Experts of a small language model.
Size: 12 layers, width 192, vocabulary 21458, 53.7M parameters.
Experts: 40 experts in each of 12 layers, 160 SwiGLU neurons an expert, 2 picks a token.
Below are experts of layer 9 (counted from 0) of a mixture-of-experts language model. Rows are named down (a neuron's output weights, with its number) and show model dimensions 0-191. Each number is 128 + 32 x the weight over its row's rms, rounded and kept within 0 to 255. Numbers have three digits each.
Before each expert's rows: a language model's description of what the expert responds to; "comes before" lists some tokens at least twice as common just after its tokens as in all text. This comes from a sample of Wikipedia text that the model never trained on. Tokens count by the router's weight.

# expert 8
Description: Opening parentheses, brackets and quote marks, plus spaces before years and dashes, e.g. (born, (2), "Notnim, 1829–1831.
comes before: "1", "2", "born", "B", "the", "S"
down0:080183097100122080144162174135188143117098175157137145071117125087072107108112207144078108110108137159108163112143116102124128141098098152151099125130159108168085102104124118184073176133105133146149094138153164106255077128114155083106111164134094076103109141122152155086120124146174115116095132112160147112112128137140192138133146153081130135145137162136120083075122187146096148119131102110082107174149129146095110139132109119130114176143110124187088104165062196115164126102141167097118088108100085103118196122134118129120106120140165075071186096119111089098155141172116143132
down1:108129152094104120138129161110091154118144089151150111154105125111110159140135061124107125200136067086089124060126070151109109155141130138151121076108146102156149109164176126184082155143134124136157083124111143109125113127118082093109120101100115107145157144125081152138169116196098102096060084179189129139125102124095160181159141175086094174186157191104208131119098118163105118156160146058163146156125165139180130141165119162033132116087142122134104131122122183129114137187118141143109129164143044045093148132157147108084132094162143082133158097139137114070182127115143174141

# expert 33
Description: Pipes and header words in election result and squad tables, such as Party | Candidate, Swing, Turnout, hold, and DF, MF, GK.
comes before: " |", " ", ")", " Candidate", " Votes", " Democratic"
down0:102109123100124144103187128133146141073178122141125151137136146175146122138139066164140146121108115109204179185117072123082118113137055119090160120196123146148130117151118134069181169146175135134103154158076162173161135126087101110089136114142138127181087105108168096111151190126067123123114124162171157128064142103165115139046068139121128118076085115139108104168098123181104093146161133166142102132153179166142130182098174158106091100122106099139125124095091083132150175144150151152158131141055114129051095166152116082104153031141079109137126106120144095141131169161143130090
down1:103169055116132144053132112118160121154122090118131156146176169137202136105080151138078147136119049131104167134145128099190134165084083152162109046166107153122183060113101154124122091136144159138159108101165154100109075174153147086159137088142133159093188100125077145152071124166160084103150102114153123152173124129110168116110050189040140129185109165147092184112126112129150094111121131157086165117087145151123123139161121075153078075092120092154090133100155150137105114136114117172075095108129131127144145127156138108168155125153150121162139139174124174103078105136096169148

# expert 27
Description: Infinitive "to" after verbs or "in order", plus modals and subject pronouns like would, can, he, they in narrative clauses.
comes before: " be", " have", " the", " to", " was", " not"
down0:092151159156084125119133133139191124188124098158143048113084098152126164088082119105187062165119090065114098117110122150159082136175078134151102136074138107094137148155165108126075136150104125165171106183123119157156173112131132117155145134086157125160123147126080119128094080174117166221122176142143128136156077137116145116156147187161084141161108194132111134086127089101130080146102111112103135144093077080093105085102111110087074132149149106143103105130145149120122157138145162091169127103171046116091161144175134102112155132128095141146122100133126171000102105104123162116
down1:131066143146152134169073157077193155094157089084167142160138157124115182111175130128125140108144148149115159108140183125139116139172153079083149127159147131084075082132100151141159168109108121117169154179060128130156154138174159104180140169145118162140105136169178124164153203145141150115133114106160162141088175145157125198134097145123135168195116147100199109121114141119145063098103195091149115073088112089143176116136094140123186133088152159161099100101159124116067152128091099077111169088142126104099133143124159070089110103115088124091102111136210152187123153084155131157

# expert 11
Description: Prepositions like in, of, during, mostly in athlete biographies before a season, year or game, such as "selected in the first round".
comes before: " the", " ", " a", " his", " season", " team"
down0:074138146088150101101130166119084058132077075137132176108142123162138150104106142130154173160200123096097135030112127152131109182119165176122159079177099094127108079102084114160156078162118107134181133142135151114160107141143150156069138154138116113193129169149107112157145115145135133164131162102114073135081135187111112148167152164095160187128174123146083114179075159115101115135131109121094155142162068063111197085125107157091144107182127145161115179142178108145160079143190139141114136113139197119173174142091092157130112144130108141072105188106137101115117132117168174126
down1:125145158147203099132115092106087132105077091099170116103111063092106100136095139148140106087079132130097123080218132114145148081137141094095157067107102098181134182096150152170141127122158089098097128131081101121092079096159122090155135152165118122085107115182155086143124089097146032104118143129102077144161112167140112085140069126105121129119145136106151072153102078173119130130102099111135125141156120120151069088080108149092150159123135129142110109156178083098172070180069119187116114159158096142071124127159095205126114182164106084172112110119125098104112121133123070079

# expert 25
Description: Surnames and their word pieces after a first name, especially Mc- and Mac- prefixes, such as McC|ur|dy, Chambers, DeCham|be|au.
comes before: " |", ",", " (", "ley", "man", "er"
down0:096150115150159102110106100082051159144215159115114157131126102098107121152135161098089177112130133173143101217122113161099137105098129074123152163126128120167125163173137113117143147112163135137162126104151158137191139148089162128131155084125143102142155165171125129098130148126097047098102125147092071133096140135159076171110070149127120144108127080149137158144125151216121094176217130136098158116087089120138142110092153091160166082117137122177150121122150138176179185114172118152109150145160111112080110181155129150125088111160168116158090107115140104161132152154061011105
down1:157095062129137120097121122114137150064091176135074140136108136079182101114088091150140104113128162138127112118139157043101098106125138093125144153118115040144081110131113085139138116166101163134085117115103133099097135109097069097095079060184150119147144177128126090150099169074039112172157131100119136129081147150138104174155113137110126121165068191137135065188116100184142127178139097174155163119135135122170130155109109122124158144106130166109183148056139147089100136157152109108120159161086162147159131129094126195141056092138068068127185144080143160142128115146148137115

# expert 16
Description: Line breaks, paragraph ends and == heading markers between sections, infobox lines and table rows in article layout.
comes before: "-", "|", "==", "===", "The", "="
down0:172135073167107136123152144172129122135127152131116113148113159084102123079188141136178073132075128137109036152155200087148087106145082053119090151128164124124107192113125107100153126108109117163128109189145172122129093143197119145147146114138110090191106111107153123111139097111152124166177116170134135130084115103119161094103142126102106166078175199212094091144126154170119152150113117112171161098133154155085175104117044153167145104205123103101133138158139074173139134144154151098093146059099136122094101130090121154118171107125179117126105152080094130143095140083181107169
down1:126089095098123117087134133132160108175091123124114133124141128140105192150187129070087088123125077111115169096166088072119181156100148153136086134160109104195079115148132156074110088143121126231138116159114110141164118149101124106131089150098150179100113073133112159101140138095113190088110153111115144147144090150108128109111141038165100169146161135111148093148142143134080168133112107146149134108112172151139116121076128071091126105142082109148159132139171188098134231095127121135163156108166108163093057142065128180104173085084094112168081117119099145146111181131118111058

# expert 14
Description: Periods, closing quote-periods and clause links ending or joining sentences in prose and listing descriptions, such as ".", ".", However, because, where.
comes before: " The", " In", " He", " It", " This", " She"
down0:093135146168145088141115160159145091124117083143120119124084179127110123127121074132106143047074152094139107177138124105137168148172143122111103123137076086168113130091190137150099069140151148110132079125115108127119071135060181102181144166124127162115107142150133141123101139090131094131115103150121142155147083177071087108154154145201103125138115168151171112162187080173161137091177097101124137182130181135139132100111174161122124137103098172154081137134195116141138131133143214105106175139116134130170079118137079195200137192213188102093148128130116124092109130111113193122
down1:124128161106125142143157152123139117102156108126103139117061097122146148188077062120120092125120119100170145146188090130136149145128115191073145171022092185097103100172100107120114114147090135120213086136157130136121100122083139176142088113108162164133144160123152098150148116131098170168165084155147114101137081128127121047165121078145138127144120134112095140122035195089102147108153161141141119157116172130162114155128185179105120117093078131102111131121142171111160072175046156099134124088108155060133105141064121144103130107169052141163156119173135107170122109135164147120

# expert 20
Description: Pronouns and relative words starting a clause, such as It, They, who, which, there, often in species descriptions.
comes before: " was", " is", " are", " were", " of", " has"
down0:138158126143171156155144109152084079133130091149177174108070129166128177104151150147149097104086091169148136075096152157113093134149109073128141149130143151107101077121057175148100153075154143128093123101106144140135108101110128093117126135170150152133104107115118142142052136105094071126104143131159174118108192054141080177146161140122147102210194078147066129103077177113159077112152175142153115085089147121138113226120142160149135141177165108144083141143124088141162113156206120130125129160196172206153111141163102140094171085120116138174121133087139135132139144142156099147
down1:103120105171160101112072177106119144152082091188148129112085132158089065134140178106127141166150084088114110176062135154121094124165103112097107104119143165092067073136157088120140114158113125110154162148122117094071165069111158095113169120122137138113121166124211124091130126135121107110062149102092160184075086115168060107093104115116113158151154127140157100136136101107062125146166102193143152120117096117115117155122146091134098122108146091118081090116147059136122090097120127151178109124091178100124141098176140126120157177146142159138034175120131068143159167106049171178

# expert 30
Description: Field names and section headings in infoboxes and taxoboxes, such as Country, Date of birth, Years active, Genus, Personal information.
comes before: ":", "\n", " career", " Cup", " name", " information"
down0:101125176083100142166107102169156142173107113141101146085151166147121108131128089159202130130116105070164079106109188130124123070151132102196140082179174152158132099099087106136131155128164127109149130132152118102106103125174130153097128153143130129169094124161127151148147080157120154131116136116049091080105108099247126121100118133076160096176167147120152121157137113130089114179162154149081153079130089077089189145154116114104171126113188122147129101074135072150089105139157075141102141092173153086127130213163063136161179164153153143120134117175148120109173162152181138120
down1:148117071129126165159154184160088148114122158140063149139143148204140137120163136153143158130114111093120070114136130218098126180132093159098141133165156094120131116131125107135149119205122147103095116108100124155107097174177102168058110122115153130056136128124118132112109098116103180139081086144130125090129093158071128086197165107130132157210111109147106112129130156131137127141153146123100115093218110066129163136123123136109093200130114126068129165092112094126171148156092125081105108078106182103087108107170111107142141082089173098139206077156162149128200123179163107137

# expert 23
Description: Nouns for roles, careers and honours after "the", "a" or "his", such as member, role, title, nomination, admiration, journalist.
comes before: " of", ",", " in", " and", " for", "==\n"
down0:110148089167069072139160127094144156132133139148101156155090143155125157146152181130111155080159131137080064168147152124116151128154100167131146165134089151133122097173160120139171111090129162141140073122108142130123065120167157139089085112190157137116171168082137133127158104073115139125087145165106117129139117145089125121090085225157094103051128105111125148131109146030178153141116107076113119145139180147167184069136093151154181147088108099128132141179134187102036132133150210104101095140085123102104134099153134108151099104159099152104097119103208149101117094163162137130
down1:094124119147139107146134124160125161155142155116083128108120115110170104122138084097116085126067114130160173144149142132151193119161163058104030095103151141114174112061117065032142128100118073138165191136135097081130148150155070092153167086099118126141150179132180186120117112166095159094063160148146119166127109134158118155149092145117100133120115130102108167142105118097173080089146099119063141123117114168125178095096065134066093159155137152111108109149185134120108119090105102122115148144124185156127130140192077123127181084088133175128189094100145144113092114127198134106

# expert 3
Description: Given names and their Latin or Romance endings in lists and biographies, such as Robert, William, Agost-ino, Anatol-ius, plus species epithets.
comes before: ",", " (", "\n", "'s", " de", " K"
down0:155128135161138158143103118166135128110131150141128120137131159089106115157151134095094105133127158124023142140190137143174148154133152127103124111085110191152086127152138071195090164139161108163132142149119186105073120112069210154116113095153142181151138076100099132137160133133140116102089149118103128175137157148133101126166192184102133139143093108124164161077071093184134090140147096121152190135211147148095123123162176139107172089105119131105128089126165110081143125127102169123072096080115145102125082145123089135096112035088090075160097140196152130190175117136132087167
down1:165115055162121081102098156091107167145094173141129074092109157142122111142083149159082164184124138049086106161087108104121165155130091088126152139150113114155122141159130110132148143140165109112079103160130139096135156105101081223155109123136107116190145107135158115117155124132117097121149088087112155149099190119172088157140115111096144085103086150121136076137077155112186118147126103136124167102160127192179107120135154125136156129148168121150084149157123135137097137156132216164163164125151068165126147181125114114175106131125101146136159178146115158255142180067117068082

# expert 21
Description: Pipes between cells inside sports, election and asteroid tables, especially after header or discoverer names, such as Site | TV, LINEAR |, Pts.
comes before: " ", " |", ";", " W", " —", " L"
down0:128155128128174149134151148129133096142078145157101066094128086161128123190145101139193128168111183123142171129126169168147142099125095200147122141129159138123161105102168098067150137116113126083154146152109159182073114122182116144194132103049102095133120158156170134166101179130145099159109094141142082145167147122072114100104113135179135150137088119184111053087156187104120147173110086103154127140165113121083140160070116152117128179084115099108097046188069175138117155069154118113153143110156096163127144126089140133151152142123170125136117110085115145080049122188125109072
down1:110115105104094107115103129149116097126098086133152161053123139161178103091175175095088136088131093084114152162143139129162094128143161127122059127132151093116143155082135135115124096107165159176118113151098052089213109146100114155119095137187115130097197123078144125112147108158151094039090149136085107148141126138128172137142111115092146157135119161065133087132144122083147161121073117107095161094150130131097097163116154159148102071101162140157094095154075046146191191192131059139104166137071119130081142133171105138072103123134070115164168131117097103115087076155105120125

# expert 1
Description: Final digits of years in dates and ranges, plus time words after numbers, such as 199|7|, 201|6|–present, century, ago, BC.
comes before: "–", ",", " |", ")\n", ")", "5"
down3:126107106115143101130147118170153152068115121125143150212161097186125079176116165129139117075084094171157094159110073071145136081154082112157151130183163171142092095110102175092167150156128086124108078120099104109207165161120152142121080119126082122125121119128091170141190102118128136123124130093125184128182107166096107149124132139125185130163125082181124113078056081157091127103131149104121153126113097145179093109107165111187163101094103150163177056104204117147169202101145191104165131151130113144088115178104137159117133105092080079149171119125120147144152143120142104119
down4:074097146100177156128153099130158174123134180145190122099095145068132147137123084134067148142123095120141132120155093164096148164210159129179110094125148121113112151118076190152172135081099093135146145122181167146111153124102194142153060104168086127119120134108148203154183106139077142110101121113091160131065179139167117126107076062138110137148141097133113130095155076109116120106139063133157110161131149151138119124106063149070096192123151083154116140102108134165120116132135076142136135125114107172106150132120104119152127141106074090174142082240098117141156097099054090144

# expert 13
Description: Commas after places, years and names, and clause-linking words such as when, until, However, because, in biographical prose.
comes before: " ", " he", " the", ",", " and", " she"
down0:125178084122111086082121110124136092132146154172116138227093199162126114109101083168110141151222125195136123116141126154168174153144127071132158122103134154096112197118117073136126158116111124121095186147115190081066139071095152099125143039103162095121130116136116086092093146101142122126132116128187168128155173127087166098104096171122160121119089124101142148139119119141095133107154166082157111173128061105071167183137191137123133085138126146153142112152136151133111140145109145117148100164215144130137065101130156143119116104107115074083121089088102125166161111145201131122
down1:092095150120133154128180140098118124155129150079176116054145102129111134081124120139072160204139088161132126118143129128149150144104163127134146136120185155134109096132140092144144073167172146069140154105078098100127112116105188125123180187149139166190086130099100144118125100126161131168143127094106105112121120133128165207164033169091113139161145207144131155122130082103143050173127108173134100111112134151103112123110143116150117114087115100138104132123170158123151016164177168114171088111104108100159081147181101165112143092086170201159143100113127098174098186148141139119

# expert 32
Description: Percent signs, digits and symbols in census and statistics text and tables, e.g. 14.3%, households were, MPC, JPL, Votes.
comes before: " |", " |\n", "%", ";", " of", " ·"
down0:165138125166050175130144105115135111169074126122137084127048133152126091103098174156166122106148149121166139168109150196153100112109102104116165176099106140084109236121125126176094163125114164150044090115149133101079215122106114111135145145166129137126106077155163132101056086119085167145146075128134179102105129122165130120067144133077161144141141156116143096134128156111082129103139097086120200100132134118101133096154141103113162134072119116098099134086112155161190105095081139073118100111136139103122103053140118106072155099128103119102188167162102093153105135105081131100
down1:124121102133190174084116109136156105160153147134146095158126166204173163121113124115135169041180151149100142118125166078150130114092174089115160097172150120100124137177111066110145130126128116097112129153129129123123190107095181147156144189153136136149134081127054074128070139126114103208149084093114107191074187129128206100114185098121180088137087145117132158107109089109115125126185130104146098134084117153117177102148095104112137138140143089090149127065185097125117106099141169152086122148132130180129192084154099165092157173146117078112105150139080138108110108078108116081

# expert 2
Description: Words and marks joining items in lists or clauses, such as and, or, &, but, including, except, and list commas.
comes before: " and", " the", " a", " but", " which", " as"
down0:136130132095135165141122097193180139154142153102098116037094166128134141122173116126131174089113151110114153100103137146180135167146163139119067111138176141148083103158137137096138160122097121134128166139142172171188128134082212095107127131168175175192134143200120167164132106128141153148113141162084040153167169174174111133104083110091178082119114077158102155114122125125163066087096167210141130100078140109106138102133103099084131143103096085135087092175166115115183136114122135185102083127102141109091091146102204096122136108088122128092131140117118097132175127101190120120
down1:078103116104172084088129116119144142134102136143119163118144098163108182130173150167135139183136082071133116124091061134142140120085074125092169190094088100147136112172165110150132125148133121145133095163128187168181121099098113113151157098158149079188186109151124152201143054016102130107114173122172181189121097105114102120135127112142152097150127172109104122107172118136169142163089189165121200128183164120129101119115102164098126155121152137095086102146125093076143127148126118095069162098124121156090073105136103160120106128070124100083083114168088149148134063136116150148

# expert 31
Description: Colons, slashes, pipes, dashes and degree marks between numbers in infoboxes and tables, such as UTC+3:30, Family:, coordinates.
comes before: " ", "0", ":", "3", " /", " UTC"
down0:140121110179055109160122113159115117087169149180138215086229105189132214139159109079151173159175148072151103128136128146152127173171101124112106110221125141124207103131097142104151136151136133134091122091092110141196135148147093090092151106136165118095098149157196108126116121152116148114151087132162142136116095160092160141139140104085090101139136133133117084114111164138089109147110090142130131099185176106151133168104088151121164111119147094147114106152146126147197122092175091166141093090179156191124079127132078137116084162126164102063119139124199110120119120090122132113
down1:160131120136165087131105126110143114089105136155099111142125135123121146137159190093114139129100096102141115130144132205113177087143102084127123170078094132118116140081112119170143151072224168120166106094110146098133159114096138166109143159081180091118072093163090093098160195143127145177151097089123131152152090099130171163113087178208178064160131122130133126131087118110124141171128154064102176120141151161155082143126127091186065142130124189097104136144140095199086111128120118167116115161116160187156085090122120200112104047112110155128150144163145134141076161173112182136

# expert 38
Description: Line breaks, blank lines, list dashes and == heading markers separating infobox fields, table rows and sections.
comes before: "-", "==", "=", "|", "===", "The"
down0:128184119077113157101123122084134204088120147168102128136141179103104154164135164163136153098129169153200123106068143098121110125094149153116120116100154099121106169156091176107113133095101106089117132102137146142078162150124093145150089112134109155096167112079180165154109153156145066096151090128117134191177123115148122138135163116106161130068166094102157150143113058113113144103154164116158118106039055120110108070107083095052144169143117164157120101091093097166083112128100140099127158146193171151113144148171155163182137157132151141113221050109104170161134123104084134126
down1:110150119138106148153109097087143129107104153113156110152170069141169113133142196133088106143137135111185160126147117174122145109141098097181159096108111084160160106135103188132142098154170100102137159101190146148106109142091124131139149171091092102069189103091100083139157095128148151137092154129148179066138148179161095064147132121171116122177100144177084153079070120136189141129129150131158142190143172162125160151095117155080139104138137187075104101076133140131066127098145026102160068077152128145129109160141153141163090126138127172107144087164102143051090109101141121062

# expert 0
Description: Verbs after a subject in biographical and sports narrative, mostly was/is/were plus began, moved, died, activated, released.
comes before: " in", " to", " on", " by", " a", " as"
down0:124171114094137114150134097106150170138159106105094146103124103175113105108168108133144119071093076111082061125124115120110184122128176088181187116125069156131086166085116148104158100135116185125108141132143207132180134142189175107136195061152146128078180119058133194117145188065145139119101156151124114100208086160093130115127060181133106122112133092123133108137106098163121074131105122129090141110125173100116141132112139060127161208166130151124108119173157170090105120139097119131184105131071154103098161152074133131093149149118116164118155150113088102158138112093128097079
down1:051118119142132150154109152154136152073093125121163156103144086101126169106104064146172098058083120106138084166127149093113168162134173112135116113128104161156118163165088159156183072108108095126117142164101168133105093153168130118134144125155109147095160150158127108113121091081128088204108146187112156094195155053163111132071130118055124135201125173123121109080136094118174140199157111095130121157130113128121126193184163125114091120117188159085159143136054139106142137157168144117138161138147115213138150132093084159153099115100128050105147125110137071164110129132144169116

# expert 17
Description: Head nouns in names of institutions and places, such as University, School, Museum, District, Church, usually after a proper name or "National".
comes before: ",", " of", " in", " (", " and", "\n"
down0:165124135090157137136118088167145148134119156145101093092152128195197194088145112167108156116102095150144116081117060112143110094129139150083119093116116131080167149188095105171145118139122149124116093129104089106120204159104126135115084139130120105110150087088166101075080130126119124165138194171129139095124176123100129080189121164120074151178143111095097176150153130177093052165109145149150108145128111189157115103105091210175141078161097132121112125148092067124169108102141056097133071142117086117108175152134110129117131096125155147079164098073151136089069075162085114150
down1:120077133117120051083132149118108137165156100141121142123115158148092126170172120140146164115114178167113128174124106100075162177135172103138133174133108149172186135126175090170189080187160133163081099172068103171018163082185111126152128069081083131107120137159137105149104137125148126072119121106160140186092142148064124104144143126134105080149137186140154126123102142163160160191140172076146098125132118185140123110113087178114139131111188158134117162130095201120147128103166137126199110149069110115074185118137138106089112146081151139153088156145121126111150123144129167126